Experts of a small language model: 6 picks a token, a variant of Muon for the experts.
Below are experts of layer 11 (counted from 0) of a mixture-of-experts language model. Rows are named router (the router's row for the expert), down (a neuron's output weights, with its number) and show model dimensions 0-159. Each number is 128 + 24 x the weight over its row's rms, rounded and kept within 0 to 255. Numbers have three digits each.
Before each expert's rows: a language model's description of what the expert responds to. This comes from a sample of Wikipedia text that the model never trained on.

# expert 30
It responds to: Pieces of personal names. Middle word pieces of German, Japanese and other personal names in lists and tables, such as Mö-h-ring, Y-osh-ino, Sch-oofs, plus by and Since.
router:120135149108127132163128132124134117115106110102147127152109133084139071112126126123127079133142091101130169139114110124157129076125119116139144140102138097107124104149145106125169110109145140085052129133142113100129126152097158145140120114147110115151146180121111087121109152136101181113107090116140146128155109129160131035102170136162135076147132107137100110109086117101133147103094102080125137111117146112137130134125111084142131092154144142119156136134111151144153110118155139
down0:149120065146128133146128112122114116107118134107135121169032162101136135166135174149157155137123156157112126124149115113115126161123158106148155157116115146184141168134131122145135099147097183128128133128153183120118120144119128100112103117148178142091076124158136083146148112094151149144115153116131114139143102153133101090101174146153131124178148152115105096116120130162097129125143140127114129103153133134097137094113119121101131110157129102172113142130128139159100136123115109
down1:166081117164138138115096140177177113136124111127147122109150128099118128137148125123102121103135093141139101145117132158096088109143109132139125181117113120131108139139119147107127147131134172132178149114135142097149151138132108161095130161123130143115126124149113126128091146092073159149099164160121105180110101094067130137152146141142123139126138123151135123123155134070106102165103153140084151176136143139143155154120080144099174128138093132092093117151132112127175140123083124
down2:124134107170089119121119118110116168117117123142172133158080153129063133106156147117164115160128126184067126118119126127120108103125149127078133175128086124141137097181156127121128120137148117125116140135105114084125112108093128131140137089108089074120129112134132143199111145119170165136140093159147129169135128083119101178112143119123131132124130133139162118136123087108122125115075139147124104109138158105138086120156109142094169116125153106136139137138090138146122143125121134
down3:128129159128144093077136090106141095144108140136113178091120132088088157140138134126121139147058147132149146106087140160132143122170137099136092113123124144144156146133125140163106132176122138156125152126135102107112146174078125104116105102108135118127105137130126138111187125122151156094118127125132161123164142146103127126147162043146133113158099118121133131113095131109105100118143135142153179132134078155104157114138110127084107138133092173144137133158158119153147140123139155
down4:147134143109117178114134142079124129133163141125116158136120109137149111135119105099096113143168138140163133110093138132137123153136124073095124153128095089109122108147087146109138114139131155152115160115128157080120099140096113147110134101133128118128121169120145132133141158145090150118146135145144141113094116155109174120098115101115129166111104146125163163115097218148109136180132124109116149113151124115156154168096135129090162116170119159155132161094109122079121097171104105
down5:114134153135177126059085205119141130192126142091123088138144164114115156137139089155122093107074154099123164132097133167144083124123157133104138139147106122120146074143115134126109095127104111142100135133140117153114139153114091110146095152086104105154125112075132143121093117123159100156105168122128133098107149135142118137118107119162094121156105137123141155134151124126117138143137147127110124147158122106142129085082160127115135138147118135105154114120114123126073124156144135
down6:158134159082088133126129102150111138127118110165150088112064153123131094157147144125145163136055128191152136116151140112117137125128127141115159122134133125108149214152144122143135102118153165152173104155104166120176130131125119120119131102145140084117125142092131142141090120104084147164136139146144135135125112109133119105129115111110117114136134121174125103094169126174117155130111149133145116084117109102141110153118093132173154115083163116134126112128143115117116092123130153
down7:149127131108100041145091089158149151146106128187117134105080126127133136076122119141119106167107091144147148120104129084120179127130093137146145189107103134136099136082123159105143131087156130139172108108115104155132107136151152169126149159127138144121145095153136125135131136152113126116121116142155119103125160119146091128111164150085164121114133151096150133105161125151104074095162109133098136093103100137111106137158160125158139148148145117121111122122126146104127116128134124
down8:139105084096131132105103119125124114151137101153171117145105170123143098134106093099139123127153124108157117150137136126128130123134139151130169096143139135128121125094049123123152105151100115107118128135094156162142159141122131088109118056144083119081144173115114162129141095157122155118107131086164121113151103138123083080148166141088155106118125106116107125140100115137129103111124117114110096150165140156114087134130154173121143159142177118149114126141135102142092102164099130
down9:111154095117090118163095118150099132106115146166125130141109121148118128119152126147106162097090145123126121115149157156137144118123111127117140108113148132110119100166111147112156123074136129153162170139093134123093149152115128120115181162133166116107136161110098119150133125107147145126073146140132117127121127111140147159137131112100135120147156144131155118194175134129083052099097136189169169143144164145142105115127133143122171097133146111124140167144114113113159093080105132
down10:127092074162119125143112106106139121170148119130155111121070119131098146159097125157107144136143094113067117122108116136125106144126084114137122108119152083119120139125134143090117155143094098192146096112157107071147142123158160130127093087109149102116104095128094137101112138097088115103112125091151121114110101173166131109123098108132134158141139114103151124157126169127145190132126152129123117138149153119094115114114137112120144088130125097134114119112131157178136123120139077
down11:085138153182109126102082097086089131115163139170123112179111140145151076112129085137128131132157074112113123116129114152160161086133113126141136145122115163121103127136114138097137128091140101127093097089149136139105142147129134122127096138166117135130132130115119101131105117105157142147111132119140131132108099176104121092118160119126135090141158125127106107134101102145123146113079163136167125141160109081146127121106105105142080091148176119097135135121136188149168170130137148
down12:085139161117062142123072083113090160141090137157097134119077146108096110108104159138119144154103119118115134108104167147147123112114152133147151112133106135136114115107120122096112107153137106134099147147117109163116156143114112126179111107090094163125064164172121088108156118136129116098103112090138143139115163151175117097131115116112110156103113151144152140127142089153125122116150125097158130153126163075127117099123149102141151121140155108102115121093109153111115104123137101

# expert 29
It responds to: Indian names, with/of. Inner pieces of Indian personal and place names such as Sarpanch, Akademi, Hyderabad, plus linking with and of in prose.
router:120104106157131086126099103189136087102098095136149153126108153119151131117101151131109080133125164149087124116079123130140139102147122116107113126089128101120125108139130102092162111090103155093156121120134148134116138148126160142092102109164182102114151156092159151120161105089111136134087119075100098103111140121162139105097126090126137099130147145133118098141091086119117122200107143126138122114145133111132134163108123114146167078112114138117151134125117116142149081126137120
down0:149153131119123147157112137114079119158149182137164134134068146137164159131126114127109098120163147125070155126121110162124096110141117140148063153126129120146105111117135142118101106093144099106114081137125129138164156131163110151115115153132152161117081138110152137097150141130101137141049132158140121089123111121137123112103134112168139115067151141157146113159154070132109107132088161140129100164159152123124099146123128100157126123137140128138148147120158096128109110151116137
down1:131137157146113119111127136136115109119135096143134131133116111174133151154075168149156144116078115084129101087163161171081108146118138115127143103126171132127178142141108095130128121166150100152105104135140110145103125124146140124103167095109144090112148187108102122168130084128137126121139148113110140139184125132198118166127138147124125140112101117107135176127099142135156127149113141102163135089103143148120138167131149122105108132149079176129143169136123122113113123164133090
down2:128132109098122161140151137113124145095123139089146084126105084108164111103059150117183145120124138134083119108106129108108094103141132131132119156126096098110164156136165187135113143132140128133119142110116101140142133145125080118081078146146133126188058133181130128087133119121145141124139101079113109128160124110149115101150116128138121102141142111110125137164165128153111139148094121128096151131151116130144158125113107160117103107135114159141152113136083145118103188126132130
down3:136130156112125110138104115121140118171150120127126153141089155128124127130114178161137105146128109105104126141140135084146115126103117151144115112142113162155081109154095139117125120132094183121125099121136120150102099115087141073152106080161086177154147091135132137080127134122104117105154123109122097128121110126138071098085149152115078100114150114105091093107125154148155142130125143110165145109148142072106151144090121177121129140155112137137111145108150139085123126088088139
down4:143125169097178135070123148153145118131111131146110145100051110088091158156113129143140177142120117175150113126131100144174189125137117140134142106131132130092132140136120117149120123150136154118144140142127125132148105124143124083092115115103093120148104131141170131110206136107162162138060120146110100133108148116110099139098141121150173136119106107153149110151135102146156158133093104162129126134126161102151125147122101132125171138120153136113127138142136168125115147134137089
down5:150136145091130135119143094109100153135101118127147161144040131170099122146140175142107135101146100146176134098089152126093155155109108149107141126128150136101107145139102121120175150121095118153147161099125183119127151127091093132132124094123145137125087148126103118135133108101142123127138129121129151163061111146142130104118088125127130115164096091121168112161116131086143104159109105164134153095164116139101128133120133154093136142149114128117094135106097086121128142085153115
down6:125130102121144133140140119123149159148172138147138123115003133141136131117147167141154150157133150148107167137116143135126153129113131108158129181098136077136153122164120133122121143097097121110117093133132140066122153137121147107141141080123148126118098118109184138175162094117109154125139139172129123125134090118100095161123125120138113110157139138153103126132127150138122135153119122142155144087127127134143091133166130121096120092124160113172100189140090135127121118118123126
down7:130079109091183169158127130121093139130125108154143183105113129124099132102113143142137132127179108072128148102139098139143137151121171138160116095127091164130132109133135103133120162135116126173167146132127097144146142114118146114111131149151102114139132127154129090137099124189142117110120118150136135108140112143137147098127139092102151073146124134115152092094116130055166174123142118139102120084132103123097117127133087092157163085156114118144100148140104142096111138107130108
down8:153145133151118118142118147132117134097152087138152110133093131113155153079126095129143121139123107153093105168110147154135117126141160092107158130154108152118127107122102136127151117133113184115105093138107145115149157143128127111115146118123162133135174134142126101121131126132156118137116140152143127153108098064128125168123145149088171158081167125126090113124162060115136110098126136128110094152157172134112114108173136112143180104165167084118125083122121145148175079151133116
down9:104113085123139085148131117122131146117150123145125124098160157168109106086128117118124091119111150114138107113144121128118124142155115127147172140117119140131112103084112122128077141139120144113133168117121102126156176100121123132105108105126125175157103175095124133160142149159133150114191165152116169147104118179089129121151118183139167143141146138096100122154154184124083101131137130089098148147098181122100159125105120101100151133159112122143142134109117094121097148157147101
down10:138159127102106099077141124096114131126105175086126106151075105153121081185123120152121089130122179147147162116101125149118150154115154108162121149138187152137125129145139151099096175147133160131153162099156115164163127132109164150143120128128168118143139095162123123131151137153150089118119144167153141129102127153096105103101141156166104145139130150094153122118139076101130142116189148157156108133132142139141160116122157115122123114098122134095136119117134140110152137161111110
down11:130137090128109174087123144094135085099165132150123133154142130099138123130093142184124138128177129096161111143076058115103105175132129145162121188120136156133170119102116170160125117126163104145131149108124146113101128132140153117126152129104154167136148131159142117147124110105125137103110142107154142157099134117141119148113110118127114127095107090168120115168101124120117114141152162166138094134159096099141106100116120138143180140156114153133126105111124147113150170155077133
down12:119166099143117138084129181126115097130148129105126121133079075123114151124164130111115141130082128126157138125076158095163083139132075156162102122112127121112114106100118155139121124126117109117133063152112152133097067133157095152168137075120108120111124134129146068131116145132117159118108115089106139126112122148132111120161158129148099141138111117125140136119147090134132135129154082127120151107105102127138128136151125157125150143131151178078135133146130100153157139092078163

# expert 58
It responds to: Infobox navigation, music lists. Arrows ending season navigation lines, pipes after chronology lines, and words in album and tennis infoboxes, such as →, See, You.
router:124127126143111127093156108123120117079133175130162108132115191118179122140142161105147081161100149146109136151123186146155075149077148120124157109143141098120182097128120169135121107098124101130107147125159093148107124157125143075131144087141085159152122171118122141111113123121130109138126109120154165107142125102142118122088130116100128119126112153156102090100111151148129145130138122092117123103147154089170132149113134126137085162114137142130157136178102118093110155130137132
down1:174104101169166113157147151148173104120093142140141136154072172140105120110163137107120148132145126092146098098116136101141154148091114122110131098150103131137113145150150105133119110133126109152116120119141116175136112167116119138101153143101121116118117145138126117117084126121158106128132128159170152130124123145112154118122124098157151131085120145171053112127144142038174104153136123134133137096116145151113126114095117102133124182132137114133160086150113102159091116094118128
down2:160129158095152118136120101118108078117141173120177174119147133121121080130101115153081114108124122058129132127119128159144130115144118185157141135160101160162174173150146116179141108121133142122089132156154153170122113119131168123088122143128113146114123090129086117127125098132093148147105132142109109125106129161159143112133129106145095107099135135103103183121137107132159105122113125174125135139164142138125166124121137145145157118095124154119101133167090157106128124147127175
down3:164120095143119159117184110123171122178127123091075133125139179168098100131141122200127174150137121122110135154148121096142129100140162108119123123122117177122087159164135118124095157156096140092151141129149167153132124109134114118119120137142149144128155118114110146142089132140118126146111158160088080147107135159121105110149153112149136128154144118114128142113175115096118127132107128138152151087132116152148117128127117130123168136105103147121139140151139168143136083127050096
down4:146168109118096129125137127119077146131167112134150100128143113157190130134105126137116097146098142116117140165159123118136153147159120157090100126156144109144113088197120117104127128116144166124108148149151130127125116119143126104130097137200115140134112152128127123163170122162133142129130168125153096122138144152154107145182115149135092138102074147133088156114103108092100152103132165128147152155147138099154109123078113129131125121119161125115192092158168131105113100137125149
down5:147148120140134145092099122117139166149152153075102144112112112143141130132113126140142167176140077085142174116110130133132134113110120115100099174134078159139096113126124144116166089162090154151163165152105117148163149129106119100140144152124122115106137164116111114100162107170083146110113092151082162117146115132208123130119100138164133128104127095144131119167131159133154144116119127139158156156137148107109149113125155140078128133127108174142120109165139152130149141133128148
down6:109128136115129131121110183092114161124105137108148110140099136133100145129150105105116130117161111132125155100134099147108138142115086102154140138127130084112146149152120131121105096121093149106092085102171105136096116113155175060193138100178154107082137089137118134096150138150142140100144119121126137134140127135090132088123144126131116172135144108123113126134132081097160163110090148171127125136093152121122113090160131094103109138141166139150171121097126131111104171113150100
down7:103126128081110106110125089091165124105174137115121090086144111120158120143103114096076181138114118178137129180113134116133105117145144142143135156144141149093151119145172134145154066116131136131109157142136150137138122159128159091132110135152117101153103113145133126074151143128104113126129149094075151139101129100141120107144137161094153114167124089097133118103125161160170141100146125125110103159165167109073105155099114137113122130107103159116108104134107107149117138145110140
down8:120125123127142146127095087130096168125102131152151129104137061103178105131134093108158137137146158112146139140155117143105127141102146136097150158155118123150148116137129158092148102122144132107111138141148116089147123155105171114086128155124113157155142120127145128103157126147162085140118166124108148145112134133070119092152170163097114132134160098159161088085192144106135129109128129084138135089138132132071132088166150114163137128111132159159130122147133120098097134117139168
down9:134129129142120181136122160133165087150155114118144131149078119111126097154096116114135104116135140119145114111076118136126135100131124129126117109127081103111133133101116101110163161173143122136162149141144133128100120118149115109080126098149108122108149154090112103129137138112161173102134117140150129145129101140136172100084146122202076131132179115174123093123117122153096119136122159119130111163154144175081132134108147126105145097110156183112151102105151143072101140117137126
down10:145145140129144101136126117134109097087107104107122103127096129116129102156100154089112078138106120122088138105114145121136144146166109177104106131124110110165143113099114166112091128131148148139140142117130152151098112094153122137138082125133116136151151116160094128129132166113137147145123102153163112093133136123084071133133163127187139146144135083128185147128115149154081156143076156132147138151088117105123090099142117134150151148135133128142132087119139153154128074175173159
down11:098152128158122114081144151102115106112131101123122094091088112143168132132118096108093115154137162118099192090113147111112113097135157144106120175084151142137119117120154119113125117142139142168130127100103119125103107160142131129161139101141183136149172107090136136156168073145140188099137123091137159095130184131141131068133191116100155118131112124124094135129146139167164111163155133130128114101129105139122128120117132158159129144131116132144106129145152132133107140109148141
down12:116122111146124111128120150125099116095132092175121155134137121129107148126107053163157121082112123126164150119187155123158131150091097116140133094173120149140131114100127108129182114126154111135135122125168134116143113171146165118116124125133109122139148118128113123056183158168144110124139133132126129087165136136128116131107126135119154149152109150128142105159083112119138156119137106151115154127091170098191137078146124127156125090133165156129139139156143137092104110100118103
down13:117140134120093121101097121127121167120113133130114153116051089189124097132123065084140142134109154120164095097131116104118144157117100121102127109135140111119110142093154112153137128089135148120120091126130116144148137165116176111074117087145129163119107167135054104140177122095078125101107096137134125124122135114094148133105138141076150120108138148084112110103145128140120121091141102105143124123114129128117133122175108110149115148108142129103125118102111110099145129167146122